config.yaml
n_experts: 32
d_shared_expert: 0
balance_loss: 0.00283
init_std_router: 0.0343
vocab_size: 50257
learning_rate: 0.00192
Below are experts of layer 6 (counted from 0) of a mixture-of-experts language model. Rows are named router (the router's row for the expert) and show model dimensions 160-191. Each number is 128 + 32 x the weight over its row's rms, rounded and kept within 0 to 255. Numbers have three digits each.
Before each expert's rows: "comes before" lists some tokens at least twice as common just after its tokens as in all text. This comes from a sample of Wikipedia text that the model never trained on. Tokens count by the router's weight.

# expert 24
comes before: " |", ";", ")", " %", " Votes", " Notes"
router:097120151132098173108098191115123146132084100174163138144157079069137106147078106103087143113150

# expert 1
comes before: " the", " a", " his", " her", " to", " that"
router:140124171154159138168087143089166133119164140145113132174093124086100088148115130077075077141143

# expert 12
comes before: "\n", " the", " and", " he", "The", " but"
router:085132069121101156120032218145115075175123109083153177115083197154078157099178131121165129112137

# expert 13
comes before: "==", "-", "\n", "===", "9", "="
router:120155189122108131169109136151121194109147202015157143109100149096153120136133099137117183086123

# expert 9
comes before: "9", "8", "s", "7", "6", "4"
router:122123080102145129119110087134158119116143150117113134197123158181167162189066134168173188194139

# expert 6
comes before: " ", "\n", " —", " –", " W", "′"
router:203105111128143174161108106136156071154083133167145158159135165067130163127081111112161102206126

# expert 7
comes before: ":", "-", " -", "–", " by", " name"
router:098115161098062106112159155123060115119149134143119148086110176087177111130086101154184116129111

# expert 20
comes before: "1", "2", "0", "9", "3", "8"
router:153079092118156144107089120141093167125106099133147161129165149202113118097181105183111095109153

# expert 2
comes before: ",", "'", ".", "\"", " and", " is"
router:160142072061082107151063084147125097173090097105115129096106158129063173107116139104163087176112

# expert 30
comes before: ",", ".", " ", " in", " was", " on"
router:143136094125108093131141146143140135134139102115133086153128092129192149161082094084104226154115

# expert 31
comes before: "0", ",", "2", " and", " States", " California"
router:144152073130193121113119137158113070077087125165150152148087133186181190125151092152168080089167

# expert 23
comes before: " ", " the", " by", ")", " \"", " as"
router:137130063125139156140181175057131226127100230126085226140153144118136132079110111122107123150132

# expert 0
comes before: " a", " the", " an", " in", " was", " is"
router:149143098116043152129165171083119143144076092081154117148136125094174078117081187111156098098120

# expert 11
comes before: " (", " |", ",", "\n", ")", " ="
router:123123139165110206143098116083102160105134113100162113185123054188193167151119154181147146099123

# expert 29
comes before: " of", ",", " in", " for", ".", " and"
router:124123117128150148106152094135141076173150128150120163137113122155133122140156147173058180128095

# expert 22
comes before: "|", "\n", " was", "-", " is", "'"
router:143088073102162161135095115089114105120161154105161154109046134090128136097074133131115156059141

# expert 18
comes before: "\n", " The", " In", " He", " It", " She"
router:163095125111147120137125093182121158080097099108119169134162100089127084155196137120134097146145

# expert 10
comes before: "1", "2", "–", " York", "born", " election"
router:146157151147145160157161145163132088125145134155142057155175130119170184147097132184119161114109

# expert 8
comes before: "1", "2", "3", "0", "4", " be"
router:119165159131158145084143104126210167156135122105158095036116153150124095119110166207075087098151

# expert 16
comes before: " ", "3", "2", "4", "5", "6"
router:126164034088213177137135149160095124121061181166117099135161153111110163134087102087156070100161

# expert 28
comes before: "\n", " are", "%", " in", " were", " to"
router:116112180167081147149162195135108129146079082091109080121148152142144091053136076135173115152110

# expert 21
comes before: "0", "9", "8", "5", "7", "6"
router:158109151194135125100133130145132153209144098131141134094148169094119155134142151107146107146109